config.toml
num_hidden_layers = 10
hidden_size = 384
n_experts = 128
experts_per_token = 8
d_expert = 32
d_shared_expert = 0
hidden_act = "swiglu"
moe_layers = [2, 3, 4, 5, 6, 7, 8, 9]
router_score = "softmax"
normalize_top_k = false
routed_scale = 7.71
balance_loss = 0.0144
balance_bias = false
router_noise = 0.05
router_cosine_scale = 20.0
init_std_router = 0.0163
lr_router = 0.000432
num_attention_heads = 4
num_key_value_heads = 1
head_dim = 96
vocab_size = 50257
norm = "rmsnorm"
norm_place = "pre"
norm_eps = 1e-05
positions = "rope"
rope_theta = 10000.0
rope_fraction = 1.0
qk_norm = true
attn_scale = 0.102
tie_word_embeddings = false
parallel_block = false
init = "normal"
init_std_qkv = 0.0332
init_std_o = 0.0
init_std_up = 0.0332
init_std_down = 0.0
optimizer = "adamw"
learning_rate = 0.000903
beta1 = 0.9
beta2 = 0.99
weight_decay = 0.28
lr_head = 0.0068
warmup_steps = 232
schedule = "wsd"
decay_fraction = 1.0
decay_shape = "pow"
final_lr_fraction = 0.02
batch_tokens = [32768, 65536]
max_seq_len = 1024
doc_mask = false
train_tokens = 329400000
max_steps = 6766
dataset = "wikipedia_en"
Below are experts of layer 2 (counted from 0) of a mixture-of-experts language model. Rows are named router (the router's row for the expert), gate (a neuron's input weights, with its number), up (a neuron's input weights, with its number), down (a neuron's output weights, with its number) and show model dimensions 0-191. Each number is 128 + 32 x the weight over its row's rms, rounded and kept within 0 to 255.
Before each expert's rows: a language model's description of what the expert responds to. This comes from a sample of Wikipedia text that the model never trained on.

# expert 1
What it handles: Sports biography headers. Section markers like "==See" and "=" headings after athlete bios, plus sport words like track, club, coach, footballer, 0–0 scores.
router [176 141  83 129 119 129 130  68 105 156 181 166 152 102  50 145 133 180 135 104  77 144  65 125 120 107 111 193 107 130  99 113 191 127 124 179 108 149 156 112 131 188 138 146 165 137 129 107 118  58 137 113 126 135 116  83 100 144  84 122 144 137 121  96  74 150 141 132 153 121 147 137 138 124  57 135 133 165 118 140 145 113 183  80 157 130 124 128 122  77 166 127  75 127 156 118 123 215 121 114 147 170 153 131 158 106 163 165 119  90 164 124 113 146  85 126 129  97 158 195  95 109  92 106 167 123 153 158 126 134 120 117 151  89 130 105 140 146 106 115  67 101 112 108 144 103 158 124 159 171 143 133  81 124  66 130  97 105 112 166 156  93  77 138 217 133 140 116 148 141 160 197 141  99 160 184 135 122 104 149 199 108 118 153 134 102 152 117 122 144 126  56]
gate0 [146 125 153 175 101 101  89 107 116 155 107  48 146 150 130 118 120 175 123 143 100 136 134  78 194 149 143 112 139 168 162 129  99 159 134 133 103 204  78  99 168 103 138 128  63 188 106 120  64 199 157 193 137 102  56 123 103 137 173 116 140 127  93 154  73 133 110 116 115  73 150 132 118 126  66 139 208 111  55 154 160 126  92 124  99 154 145 113 128 141 109 133 149  73 128 109  81 151 132 120 159 139 121 117 113 118 119 147 143 150 122 142  45  85 120 118 109 131 159 108 157 121  83 113 152 173 177 115 211  95 114 173 139  78 162 155 152 167 130 142 184 143 124  64  79 125 116 140 106 160 131 149 135 147  92 113 196 131 143 151 117 196 113 143 114 132 162 109 183 108 152 149 105 161  85 123 157 119  81  49 116  96 128 190 141 117 156 112 107  91 124 129]
up0 [139 111 137 104 170 148 153 105 105 111 136 136 176  85 166 160 152 115 149 124 125 135 141 179 102 119 108 165 147 112 111 137 159  94  95  73  91  89 206 117 102 162  85 107  99  86 147  95 174  78 118 106 139 164 132 110 112 104 113 140 101  80 171 131 130 119 160 137 125  99  77 114 135 103 167 123 126  93 143 114 130 132  86  65 139 133 140 105 147 141 128 169 120 113 153  91 164 120 101 146 139 129  79 174 131 155 152  87  58 131 104 111 173 111 139  84 114 122  74 155 109 137 150 154 130 141 122 121  61 175  94 114 163 126 130 114 114  91 140 151 138 168 183  82 173 161 134  93 144 152  90  68 199 128 103  51  92  97 129 108 143  52 117 140 124 165 130 140 123 149  63 116 151  96 106 127 131  74 109 185 124  85  74  64 115 129 157 141 137 159  97 185]
down0 [102 140 131  72 169 149 124 107 121 108 134 162 107 159 148 121 204 128 153  84  81 120 113 111  89  76 100 116 172 160 155  90  84  99 130 128 145 135 195 122 143  76 138 142 108 116 104  95 128  93 159 149 138 143 111  86 136 166 116 136 141 156 137 102 137  94 115 151 134 135 116 107 135 128 116 102  61 122 162 160  96 124 143 140 118  93 140 133 103 112 138 149 174 106 125 124 156 167 144 154 201 151 137 156 114 141 182 139 161  97 153 104 115 121 162  89  91  79 102 107 130 148 171 157 143 131 185 102  65 105 131 190 109 113  85 171  89 114  93 130 228  56  80 135 121  86  60 145 172 180 121 136 137 103 159 129 147 126 116  69 107 112 103  96 144 109 144  92 105  98  90 134  96 139 144 124  89 122 129 123 138 128 115 120 151 153 176 116 197 105 117 131]
gate1 [128 124 148  82 136 159  87 139 121 128 101 131  69 104 107  97 170 125 156  88  74 112 159  96 137  93  76 110 112 157  87 148  79 125 141 179 147 148  98 169  87 114  93 154 183 118 125 145  90 103 106 141 157 108 155 113 119 106 126 122 114 149 129 109 132  76 106  90 111  90 148 128 129 119  60 133 127 121 146 123 109 142 131  87  97 130  87 106 156 104 128 132  99 124 100 132  67 104  78 173 158 153 118 140 143 149 137  60 162  77 136 158  80 105  89 153  98  91 201 158 131  98 115 109 173 131 188  79  90 149  93 153 112 127  92 102 127 101  88 144 161 207 142 146 132 123 151 109 167 134 125 142  79  84  73 129 132  39 136 105 160 132  79  96 146  37 155  95 137 103  94 151 109 142 144 178 139 126  99 153 157  95 149 102 134  94  93 129  94 153 160 147]
up1 [147  60 144 114 172 103 126 128  90 169 143 148  92  92 118  99 182 178 120 104 143 125 138 114  98 130  97  87 121 154  86 117  84  77 141 153  71 157 155 191 130 137 111 137 128 157 131 107 173 140  85 108 158 137 127 141 149 149 133 112 117 146 104 122 136  87  65 149  52  46  88 135  90 128  92 116 139 109 197 104 157 132  94 112 111 133 158 137 174 150 115 137 132 127 147 102  71  88  31 131 170 128 167 151 131 124 110  15 160 109 132 160 108  97  95  67 131 107 190 126 110 150  89 132 171 139 153  95 143 139 138 141  86  89 134  66 174 123 108 143 136 190 157  94 128  94 134  88 150 147 126  64 109 102  56 115 170 124 108 140 115 104  96 124 135  80 120  95  94  95  96 129 155 144 116 165  56 125 122 163 175  80 154 116 121 129  72  72 155 196 107  75]
down1 [159 133 124 171 127  89 203 149 137 146 182 126 130 111 175 134  76 109 164 120 145 161 105 128 164 164  74 130 187 155 110 106  62 127 142 159 182  89  92 117 133 105 150 181  84 158 102 142  59 142 104 185 127 104 102 147 114 142  62 180  72 117 113 122 125 142 157 124 151 127 101  91 135 143 119 132 147 110 158 124  84 116 109 130 153 146 161  73 130 109 176 131  29  77 169 101 114 116 138 114 146 175 113 117 178 129 115 105 152 156 123 125 152 174 114 133 139 106 102  47 101 136 151 108 142 178 149 115 149 137 132 168 100 116 146 139 108 121 120 165 170 160 139 201 146  89 111 164 147 138 158 129 153 103 173 173 134 144 157 156 112  94 105 134 154 165 183 140 136 123 125  94 141  73 100 136  79 198 140 136 164 105 129 116 129 150 104  72 119 151 156 170]
gate2 [118 173 170 105  72 119 122  99 119 146 124 164 156 142 178 128 130 118 147 110 112 118 116 141 116 153  96 148  84 190  98 166 122 101 167 161 127  84 105 115 132 125 124 193 103 116 129  31 146 121 100 110 174 133 118 161 137 156 115 160 166 148  79 116  93 146 146 158 114 166 107 125 201 158 140 171  80 119 110 103 178 124 126 140 110 110 105 137 141 153 157  75 114  86 174 171 128 143 110 170 142  95 153  74  91 126 148 181 179 132 135 110 124  94 106  15 121 178 106  85 222 129 124 139 164 156  92 153 140 132 132 141 135 141 139 114 180  53 105 165 104 110 110 124 159 126 138 155  89  85 163   0 104  77 101  90 132 140 145 181 120 175 104 109 140 153 146 146  58 148 100 157  87 170  60 168 114 114 138 117  90 183 175 176 127 197 165 127 113  88 112  83]
up2 [136 102 133 108 183 149  86 127 164 178 147 109 124 139  73 100 118 112  86 120 123 158 100 100 155 198 100 111 114 117 133  69 124 189  89 119 157 141  95 124 169 102 162 158 128 147  77 125 128 137  93 114 125 136  77 166 160 133  99 167  71 111 156  87 186 101 143 113 115  87 112 133 110 133 116 162 196 152 135 150 114 163  77 120 167 135 138  84 112 161 140 138 159 128 110 106  61 185 109 122 140  86 121 126 131 141 178 188 158 119 121 140 154 110  80 149  73 137 191 145 161 108 106 123 153 144 147 145 156 161 155  99 140 164  86 158 101 172  79 109 129 171 163 189 143 162 109 160 106 118 100 103 149 104  77 127 130 141 119 138 124  67  99 151  94 103 171 114 107 150 113 156 114 168  62 137  82 125 110 134 117 138 109 154 104  96 103  78 176 135 151  80]
down2 [137 113 119  80 136 142 160  79  89 117 105  41 114 155  95 106 134 109 122  91 140 194 170 141 152 119 141 139  91 156  71 141 214 124 162 100 103 200 114 183 123 149 185  96 157 107 123  75 111 133 112 148 111 117 135  84 134 149 158  92 146 148 149 167 124 109 160 192 133 138 160 101  96 124 179 129 186 169  98 160 125 117 186  84 145 120 134  56 123 125 118  81 160  81 137 140  79  79 142  90 227 140 131  69 153 101 115 156 160 163  57  80 148  59 137  79 175 131 166 136 180  71 119 133 137  70 121 150 128 106 169  70 143  78 148 129 113 133 128 125  92  63 132 155 155 139 108 136 155 146 142 126 120  98 130 144 176  67 141 146 113 141 118 106 149 163  79 130 171 136 130 188 120  76 134 137 108  99 118 147 119 144 104 157  78  98 144 183 192 102 137 134]
gate3 [134 152 149  94 128  31  72 132 140 128 122 157 130 124 169  76  84 168 163 110 111 103 133 153 121  87 138 162 130  64 172 132  73 108 138 129 105  65 134 107 119 121  94  72 111 148  84  96 131 109 134 168  70 112  94  48 131 105  71  86 205  52 121 101 129  33 119 141 110 111 142  69 202 126 127 128 180 180 150 183 115 127 144 122 116 156 116 136 108 104 161 105 176 150 136 133 144 100 124 156 156 151 157 119 149 144 175 153 105 137 144 138 125  82 127 168 134 103 126 145 186 118 104 146  89  87  91 129 105  91 105 156 134  85  80 126 130 159 135 143 124 126  60 119 160  96 166 161 120 106 135 121 124  97 144 145 112 114 167 111 147 159 116 125  74 164  73 104 169 129 119 136 152 118 100 106 217 178  95  89  91 168 130 135 117 120 121 159 119 129 154 205]
up3 [148  93 168 122  95 158 139 149 157 145 159 139 146 140  98 116 129 116 120  85 121  93 104 109  93 107  81 131 113 176 144 134 120  98 147 136  98 106 108 101 143 143 119 176 141 178 162 143 142 115 165 129 106 141 118 126  46 166  98  96 160 127 132 119 173 118 102 157 138 117 132 164 136 111  68 104 127 123  85  80 137  85  92 139 134 103 143 139 114 135 175  65 138 120 131 149 117 229  76 140 159 127 164 105 153  94 102 110 133  67 155 147 128  93 119 158 189 104 154 158 125 167 105  72 141 150 153 109 141 158 100 101 117 167 144  71 110 128  73 152 169 169 141  87 184  91 127 120  92 112 108 137 128  56 157  70  97  94 127 169 131 143 171 139 169  64 133 155 108  89  84  89  89 161 153 124 123 168 103 109 128 116 142 145 136 184 131 123 171  92 142 168]
down3 [ 73 105 202  52 112 139  94  89 123 133 131 133 149 124 122 191 206 173 144 130 139  79 137 109 148 137 134  83 108 118  84 124 135 157 111 161 147  76 146 107  65 152 157 125 138  89 113 159 145 109 121 132 122 142 131  65 134 174 138 137 143 121 109 200 142  93  89 164 114 128  92  81 132 104 131 119  72 169  91 135 146 163 120 143 147 142 118 142 109 134 143 123 164 147 143 118  98 120 141  89 126 114  99 125 115  76 130 161 174 122 136 134  89  92 163 171 114 132 202  68 120  82  97 123 157 152 137 114  77  80 127 166 109 162  94 141 124  93  99 157 198 123 138 107 132 134 101 167 145 130 125 122 137 116 135 168 109 225 110  49 101 215 146 130 118 165 137 106 150 150 144 122  94 143 165 124 137 177 143 141 100  48 148 174 125 100 126 161 188 112 108 102]
gate4 [153  82 189 144 135 157 123 114  91  93  93 169 121  57 131 104 140 101 153 177 180 115 110 118 130 128 142 142 147  82  97 134 141 105 160  70 109 137 132 135  99 132 106 147 162  75 140 109  94  64  86 101 141 111 133 217 145 130 129 129 175 115 118 138 114 124 157 127 153 162  85  66  84 143 171 122 151 163 165  60 115  97 157 153 127 160 177  71 128  86 135 165 139 113 136 156 115  24 162 105 146 135 165 185 125 184 149  89 106 117 138 155  86 128 141 149 146 146 121 145 150 135 150 158 126 176  97 167  94 183 140 160 122 191 105 124 152 158 149  83  68 125 183 114 122 143 175 130 138  96 102  79 179 103 142 119 105 157 166 126 136 121  98  99  91 137  94 113  99 142 163 130 145  92 122 109 120 113 176 162 118 101 167  82 166 132 141 173 107 159 205 130]
up4 [ 49 157 131 130 102 120  62 130 153 113 143  91 127 118 191 124 176 129 114 148 103 126 209 100 155 144 163 134 122 136 102 157 135 164 121 123 140 168  77 130 122 130 122  81 136  99 146  93 112 100 149 152 124 118 112 174  91 122 193 162  78 162 131 218 162 115 126 139  89  93 133 175 132 144 153 169 122  63  87 170 111 140  98 135  86 104 112 149 110 122 186 173 165  81 116 102  84 140  83 178 155 163 139 116 124  76 151  98 145 155 108 179 140 122 121 110 118 120 146  90 166 132 101 162 156 137 134 149 148 115 161 122 118 114 133 137  92 127 118 175 152  91 121 133  79 134 164 144 117 140 135  56 115 133 158 139 117 139 125 114 158 154 150  86 152  40 190 111 161 135 132 105 130 147  93  92 191 175 130 104 119 139 120 158 129 124 130 148 102 110 165 124]
down4 [134 138  52 136 149 117 140 127 179 130 166 183 112 194 143 104  93 110 107 163 131 136 112 127 129 109 118 139 178 157 140 125 135  63 139  93 114 168 111 102 130 110  87 118 102 122 183 157 124 140 135  96 166 189 119 173 125 138 215  68 142  74 128 126 170 178 109 178 116 148 128 186 158 188 171 120 110 170 106 125 123  85 109 130 115 157  98  90 125 136 148 165 110 171 112 106 115 175 128 121 108 163 205 138 120 116 145  86 122  87 146 166 168 141 123 126 155  73 164 183 144 150 105 149  56 156 232 121 187 119 166 113 138 162  70 169 151 158 131 143 122  89 117  74 161 148  76 124 144 180 162 122 132 126  98 158 146 145 157 126 107  89  84 175 134 127  99 104 127 125 137 123 135 146 136 156 140 123  97 102 122 142 107 158 119  94 146 137 147  82 110 104]
gate5 [105 133 130  72 124  99 146 113  78 137  30 180 117 127 134 145 102 153  78 185 144 153 152 148 173 108 188 133 139 102  86 132 108 139 104 121 110 149 183 134  89  89 173  97 166 152 132 176 163 101  93 150 150 154 153  97 121 136  97 127 143 113 182 152 154 121  74 188 110 195  82 150 100 138 159 136 142 105 166 129 115 149 128  94 159 144 153 103 140 113 122 182 159 194 132 119 113 110  74 110 130 141  83 152 138 159 120 127  91 137 165 119 127 104 123 116  97  94 205 142 180 122 163 166 161  79 107 117 110 125 158 111 127 123 177 128 150  34 120 183  91 155 183  92 117 166 141  94 132 152  96  93 105 162 159  96 169 161 189 155 124 109 165  94 130  98  25 139 118 109 142 138 200 125 161 165 102 138 150 110  49 150 116 162  62 126 163 167 114 208 129 137]
up5 [161 164 141 155 115 154  86 160 130 174 110 126 178 149 118 112  83  95 122 128 137 140  69 174 145 141 116  68 143  95 173 103 110 123 133 140  85 198 103 154 102 122 135 177 115 146 106 129 169  51 138 130 134 127 113 141 102 122 138 118 189 157 165  45 174  50 134 164 139 101 150 154 112 150 103 158 136 130 136 144 105 149 125  61 123 113 119 106 112 133 152 155 158 128 103 161 145  94 175 167  88 150 109 141 139 162 145 107 100 126 199 163 104 103  89 177 113  83 116 170 161 121  94 126 197 129 144 136  80 148 179 108 155 136  75 170  57 116  88 157 117 167 152 145 136 157 165 143 119 129 118 141 112 144 130 125  54 149 144  99 131 182 129 158 179  99 184 124  60 103 123 163 134 192  63  83 147 102 121 148  39 127 137 140 131 173 147 126 108  87 124 128]
down5 [152  98 126 111 114 200 145 123 101  56 145 106 168 147  71 119  99  89  73 108 105 118 145 168  94 148 134 134  65 230 105 126 119 150 117 137 137 104 170 123 137 109 151 152 169 106 121  82 164 133 140 199 115  65 131 138 124 101 112 137 167 110 129 106  99 127 162 171 160 128 179 118 140 171 176 117 128 143 158 172 124 150 110 188 133  81 132 126 123 124  91 140 130 109 173 128 139 121 105 140 127  85  83  48 141 115 152 150 158 134 146 116  75 160 129 105  75 151 166 120 117 166 160 111 130 153 142 157  77 106  95 175 151 112 211 100 128 177 134 103 132 126 124 134 124 107 141  97 115 145 128 122 150  84  80 166 157 102 117  83 164 124 167 158 168 192 166 137 135 104 164 107  70 100 170 143  70 147 122 178  95  77 140 135 125 104 137 131  89 158 128 128]
gate6 [127 142 121 120 120  88 154 115 131 105 146 148  85 118 197  89 129 141 158 187 135 131 147  71 182 145  96 168 150 130 182 138 120 146 130 100 137 109 107 130 130 135 122 120 112 158 107 110  94 106  93 180 140 155 115 118  83 124 148 140 120 101 151 172 124  98 110 192 104 124 177 141 184 133  96 162 140 136 121 131 124 122 116 124 151  68 144 155 143 180 146 147 167 153 139 176 168 104 121 138 114 136 228 133 110  96 128 125 144 210 130 132 164  86 182 179 147  87  46  95 142 121 161 249 159 161 119 124 127  97  80 116 101 136 159 143 117 179 205  83 137  55 232  87  88  86 124  88 133 114 106 107 162  91 126 140 143 143  91 120 108 127 127  96  65 144 151  45 147 171 205 127 133  54 104 165 254 119 149 127 124 148 138 159 145 148  88 145 133 110 149 112]
up6 [160 108 200 157 155 121 164 143 161 116 132 112  90 144  93 190 114 179 109 109  93 105 106 134 109 106 101 129 150 164 155 134 124 162  91 119 129 135 141 134 165 141 113  92 125 172 124 157 129 115 144 149 128 127 149 133 161 121 102 107 177 104 158 108 116 136 115 111 143 113 200 149 185  73 129 183 144 113 114  86 119 180 109 146 124 183  71 130 145 124 156 150 137 154 105 164  93 188 126 195 117 120 139 126  88 172 171 127  95 104 119  92 139 135 135  95 135 111  92 135 142  99 144  88 112 122 109  99 125 162  49 153 182 151  97 133 163 130 129 121 126 148 142 128 128 125  86  96 129 137 176 151 122  84 111  93 136 155  61 142  74 106 155 177 105 175  55 190  86 165 127 108 168 161 109 131 192  75 136  63 171 130 120 118 143 107  49 129 184 145  88 133]
down6 [ 79 107 137 101 146  95 141  86 126 166 145  84 144  71 145 191 146  74 159 117 160 123 114 111 147 133 139  87 183  76 124 152  99 100 107 158 194 119 105  63 194 229 141 112  61 141 164  68 147 165  75 199 116 119 177 107 153 115  97 107 149 172 129 150 126 132 137 111 135 117  65 101 166 121 131 108 117 100  99 112 128 120  79 204 122 138  93 161 154  81 112 143 105  30 127 123 145 112  50 132  92 100  87 172 131 117  90 129 151  77 166  94  66 157 132 122 152 132 137 161  94 135 170 105 125 175  90 125 129  96 152 127  75 142 141 103 106  87 111  45 165  84 172 165 161  90 129 110 107 137 173 111 148 103 125 142 164 154 122 150 101 150 178 127  88 137 177 155 160  91 116  89 101 161 123 106 126 155 118 138  94 114 133 156 102 111  99  82 119 118 173 158]
gate7 [ 99 120 139 167  72 167 166 108 150 171 115  80 137 145 151 135 132 122 187 113  94 161 171 210  98 156 140 156 116 153 118 134 145  85 148  95 127  84 139 133 130 148 123 165 127 144 134 173  79 102 123 141  77 130  87 157 130 179 117 113 122 156 169 101  91 101 156 156 150 171 119 156  94 170 137 155 134 176 106  79 113 112 131  83  98 134 200  43 110 122 165 154 122 194 126 121 159 126 128 133 119 173 152 113 112  76 187 109 130 118 100 193 122 105  93  49 121  58 136 157 134  98 125 123 153 121  75 132  70 158 153  75 107  92 100  48 117 135  89 174 147 104 147 123 164 128 165 100 184 164 174 151 130 147 115 141 108  99 139 146 151 106 123 148 180 112  81 139  79  97 116 148 138 117 136 125 144 156 117  96  79 107 136 157 190 115 110 145 106 113 122 104]
up7 [164 108 138 218 116 115 157 119 174 152 114 141 140 166 142 139 150 181 143 113 203 178 143 116 150 147 100  92 156 115 201 102  99 175  89 139 181 123 149 170 122  94 153 157 105 147 105 159 135 168 162  62 104 153 178 189 132  78  44  93  98 143 120  77 109 114  88 103 129 145  68  59 157 128 127 129 104  96 134 103 178 157 133  88 177 110 108 161 225 127  77 114 102  97 125  91 123 136  89  75 131 128  57 182 183 175 126 112 136 128 113  84 113 203 137 206 156 161 127 140 155 104 129  95 157 130  87  72 133 137  67 117 105 128 149  66 130 155  75 105  89 135 129 183 152  99 117 105 116 145 142 156 150 117 154 123 157 119  82 113 122 166 103 165  73 105 134 209  58 118  82 139 131  82 190 127 120 124  90 122 139  55 110 158 154 115 123 131 149 108 159 116]
down7 [187 164  98 169 125  95  75 194 118 130 173 100  62 102 139 116 106 131 134  88 171 136  97  52 126 134 153 114 204  68 133 128 118 153 135 120 154 126 164 132  55  79 177  82  95 176 176 144 130 120 106 144 146 163 181  70 112  90 119 181 107 126 141  72 113 119 110 125 127 152 106 137 144 178 121 119 166 133 168 125  66 129  88 123  75 119 166 119 131 115 148 114 168  91 121 125 138  79 103 132  92 137 167 116 149 111 140 120  89 132 130 124 121 129 171 132 187 134  88 123 145  83 143 149 155 135 151 125 133 129 129 114 139  95 134 134  58 104  86 144  92  84 140 101 196 161 143 111 107  88 127 125  55 165  91 151 105 126 109  76 158  83 108 124 140 140 126  54  98 141 114 144 141  55 162 107 108 123 137 155 191 125  98 103 136 174  46  94 143 106 102 162]
gate8 [144 135 201 149 118 102 141 102 168  77 114 175 125  56 151 113 196 182 108 123  94 146  78 104 121 157 148 115 200 167  78 138  90 135  91  91 137  91 107 166 173  89 111 101 134  88 111 106 130 107 161 127 132 104 106 116 107  70 167 109 157  66 103 152  84  71 141 104 119 147  67 133 137  99 153 154 136  96 188 132 100  74 110  78  92 175  95 131 121 147 140 125 152 154 111 155 120 121  85 132  94 120 122 197  90 138 149 128  75 150 128 111 158  42 123 105 143  75 123 105 135  54 141 190 153 166 146 109 152 162 155 154 132 125 120 146 126 108 106  57 102 105 188  86 111 165 151 145 173 151  77  36 134 104 130 127  99 163 158 130 117 137  63  91 134  99  92 128 181 185 147 130 147 145 148 176 155 117 172 154  87 189 103  76 110  93 155 224 103  84 143 127]
up8 [ 85  81 145 131 115 216 172  72 146  99 147 169 133  66 108 123 153 125  90 111 162  85 172 125 184 108  95 114 125 152 133 152 109 133 131 115 136 121 145 169 153 152 149 150 141 122 113 147 161 110  74 137 123 137 141 164 124 100 168 134  91 117 143 146 134 119 125 138 124 147 156  86 107 165 113 150  87 191 102 123 139  82 126 133 206  52 131 126 140 184 125 188 135 156 180 143 100 144 177 115  80 161 139 126 176 172 135 125 116 129 172 196 101 128 136 157  91  93  85 167 174 180 117 171 110 157  97  78 122 164 100 134 158 165 130  35 104 125  37 127 144  77 152  90 107 153 126 126  72 127 130 145 113 127 191 126 186 178 109 163 127 142 149 145 105 146 145 112 144 105 170 131  99 108 215 100 164  94 103 120 101  91 203 136 130 165  88 138  84  82 128 127]
down8 [ 82 175  80 146 134 147  91 148 115 174 143 150 156 139  97 148 149 162 122 138 116 174 187 107 162 116 133 183 148 140 101 163 177 119 107 147 181 164 112 163 126  77 130 130 154 116 143 113 132 142 102  98 134 175  61 135 139 135 130 188 132 126 151  67 166 130 125 150 174 155 119 110 130 183 168 124  55 141 139  43 134 152 180 133  94 163 102 115 167 191  95 113 106 116 103 151 112  59 156 116  82 100 124 150 121 141 119 131 129 124  93 117  82 222 160 169 135 136 118 144 155 142 144 155 136 106 151 107 173 168 127 143 128 110 160 161 132 111 117  91 105 144 147 113 155  75 158 181 137 166 163 152 165 165 197 123 151 122 114 118 145 106 176 149 192 163  98 137 129 207  84 124 156 135 103 172 148 130 183 117 130  69 156 146 110 168 123  94 145  91 128 144]
gate9 [135 107  82 149 131 110  63 170 109 150 172 165 168 162 114 107 166 155 106 140  65 131 135  92 109 129  86 104 139 171 129 128 171  70 125 157 143 123  84 139 188  82  79 129  95 177 170 130  98 108 119 127 130 107 144  79  97 140 161 159 135 160 173 111 194 210 125 159 180 115 175 144 178 147 137 138 141 104 106 113 113 122 164 110 131 106 109 127 165 161 157  94 131 163 122 129 110 190 158 148 130 134 147 157 138 105 174 168 104 127 136 110 108  79 128  69 164 131 136 122  92 120 149 163 140 115 106  83 157 162 121  60 105 160 148 163 123 104 131 112 128 102 132  67 171 118  82 146 143 120  90 167  94 112 118 189 186 142  75 150 127  49 136 214 166 128  77 106 118  90 127 138 156 147 112 108 104 113 124 114 173 149 153 166  67 102 134 139 215  82  90  93]
up9 [130 160  66 172 131  91 144 179  92  97  93 135 134 189 112  69 147 126 155 102  84 105 152 114 205  98 168 169 142 117 107 107 114 142 123 153 120 101  80 135 135  71 210  94 114 174  94 125 148 148 115 124 118 176 133 101 116  90 143  77 161  93 184 103 102 145  85 152  98 126 171 134  89 100 108 157 138 114 154 157  74 109  67 147 123 120 121 120 159 135 139 140 126 213 118 103 156 145 110 176 140 138 187  76 120 165 150 155 129 125 132 183 200  71 111 115 114 170  87  80 132 131 128 149 128 159 159 123 183 128 140 122 121 149 184  78 145  97  75 130 212 142 132  91 131 158 138 202  96  69 131  99 133 137 149 137 113 164 145 112 134  86 183 138 130 157  83 147 134 116  88 140 176 144  98 132 175 159 149 137 114 123 123 125 167 181 111 123 119 128 172  87]
down9 [136  99  76 122  80  95 159 120 202 130 128 143 215 158  91 153 123 143 158  48 144 158 104 103 167 162  83 124 144 136 120 134 154 151 159 126 152  56 123 153 124 174 140 128 125 135 158 114 110 178  98 173 180  71 113 105 152 117 106 145 139 102  94 121  98 149 124 110 138  61  92  64  85 143 132 128 103 145 152  97 131 123 141 160 133 175 149 157 161  67 153 101 129 141 100 130 166 104 176  87 105 113 129  99 135  84 126 154 108 152 112 161 126 130 125 121 137 157 185  92 164 139  90 139 104 162 152 178 169 180 191 202  83 127 171 136 119  88 135 165 164 115 162 163 141 137 131 209  68 104 188 155  88 136 150 128 105 140  95 161 147 148 111 165  98 131 103 126 153 148 112 135 122  97 169  42 148 125 150 142  86 147 167 153 141 120 169 126  75 131 140 161]
gate10 [ 91 159 140  66  70 197 174 137 139  95 127 134 157 154 138 149 107 121 174 159 162 157 133  86 186 131 177  92 180 119 112 137 140  75  92 105 137  95 136 133 107 124 141 148 119 120 107 139  94 147 181 122 114 140  94 166 132 120 105  99 195 122 177 149 151 100 152 131 169 186  95 154 173 130 121 128  49 149  85 138 154 106 130 137 145 105 181 158  98 100 107 173 128  96 184 107 154 117 127 158 109 162 123 167  76 114 136  47  98 162 180 128 153 124 154  58 143 144 133 163 122 157 118 193  71 126 182 105  95  99 100 124 147 124  52 135 108 150 135 120 161 112 149 131 159 197 118 141 173 208 147 171  95 154 175 108  78 142 145 108 117 151 137  15 205 149 161 102 135 124 106 157 112 110  94 145 163 114  90  80 139 142 114 145 115 108 138 139 124  61 176 116]
up10 [112 147  83 103  85 176 178  81 147  88 100 131 172 122  99 167  91 142 119 144  71 104 140 156 187 134 132  77 100 159 121 121 135 125 131 170 120 135 140 103 101 196  84 133 160 123 108 200 112  97 141  61 151 198 146 196 140 141 100 143 143 108 146  84 160 103 125 126 119 133 157 161 100 165 106 157  88 193  97  44 160 135 157 128 167  97 149 194 108  93  71 193 115  91 164 126 164 152 148 172 132 168 121 141 104  72 182 123 134  93 195 112 122 117 103  97  97 142 127 211 146 120 125 112  97 101 135 157  88 127  97 145 132 114  82  51 129 101 141 129 160 206 117 152 123 176 149  95 133 152 141 154 128 143 108 102  57 118  72 118 184 138 125  83 171 107 158 129 116 100 100 139  94 134 110 142  99 128 117 100 137 163 113  91 115 113 108 134 114  67 153  92]
down10 [ 94 164 127 107 133 137 170 109  67 132 101 104 129 108 166 131  98 139 140 177 154 140 170 103 123 128 111 139 125 140  98 132 114 170 126 168 185 162  99 125 139 176 131 148 175 167 154 101 161 109 113 128 157 196 132 173 127  89 130 146 142 119 130 121 165 107 150  83 116 167  93 117 166 202 148 180 140  85 107  69 135 157 109 128 159  54  86  97 167 125 114 120 110  93 119 131 193 147  96 153  84  68 102  93 140 130  82 124 136 112 141 114  94 137 101 121 128 162 123 127 110 168 148 128 109 124  77 163 126 132 110 119 155 103 128  70 125 169 124 129 126 111 123 156 127 117 137 127 116 151 134 125  97 144 148 100 183 142 133 104 193 172 129 126  88 107 125 185 150 173  95 149  61 139 152 145 125 137 163  68 107  77 138 104 132 111  87 112 177  95  89 136]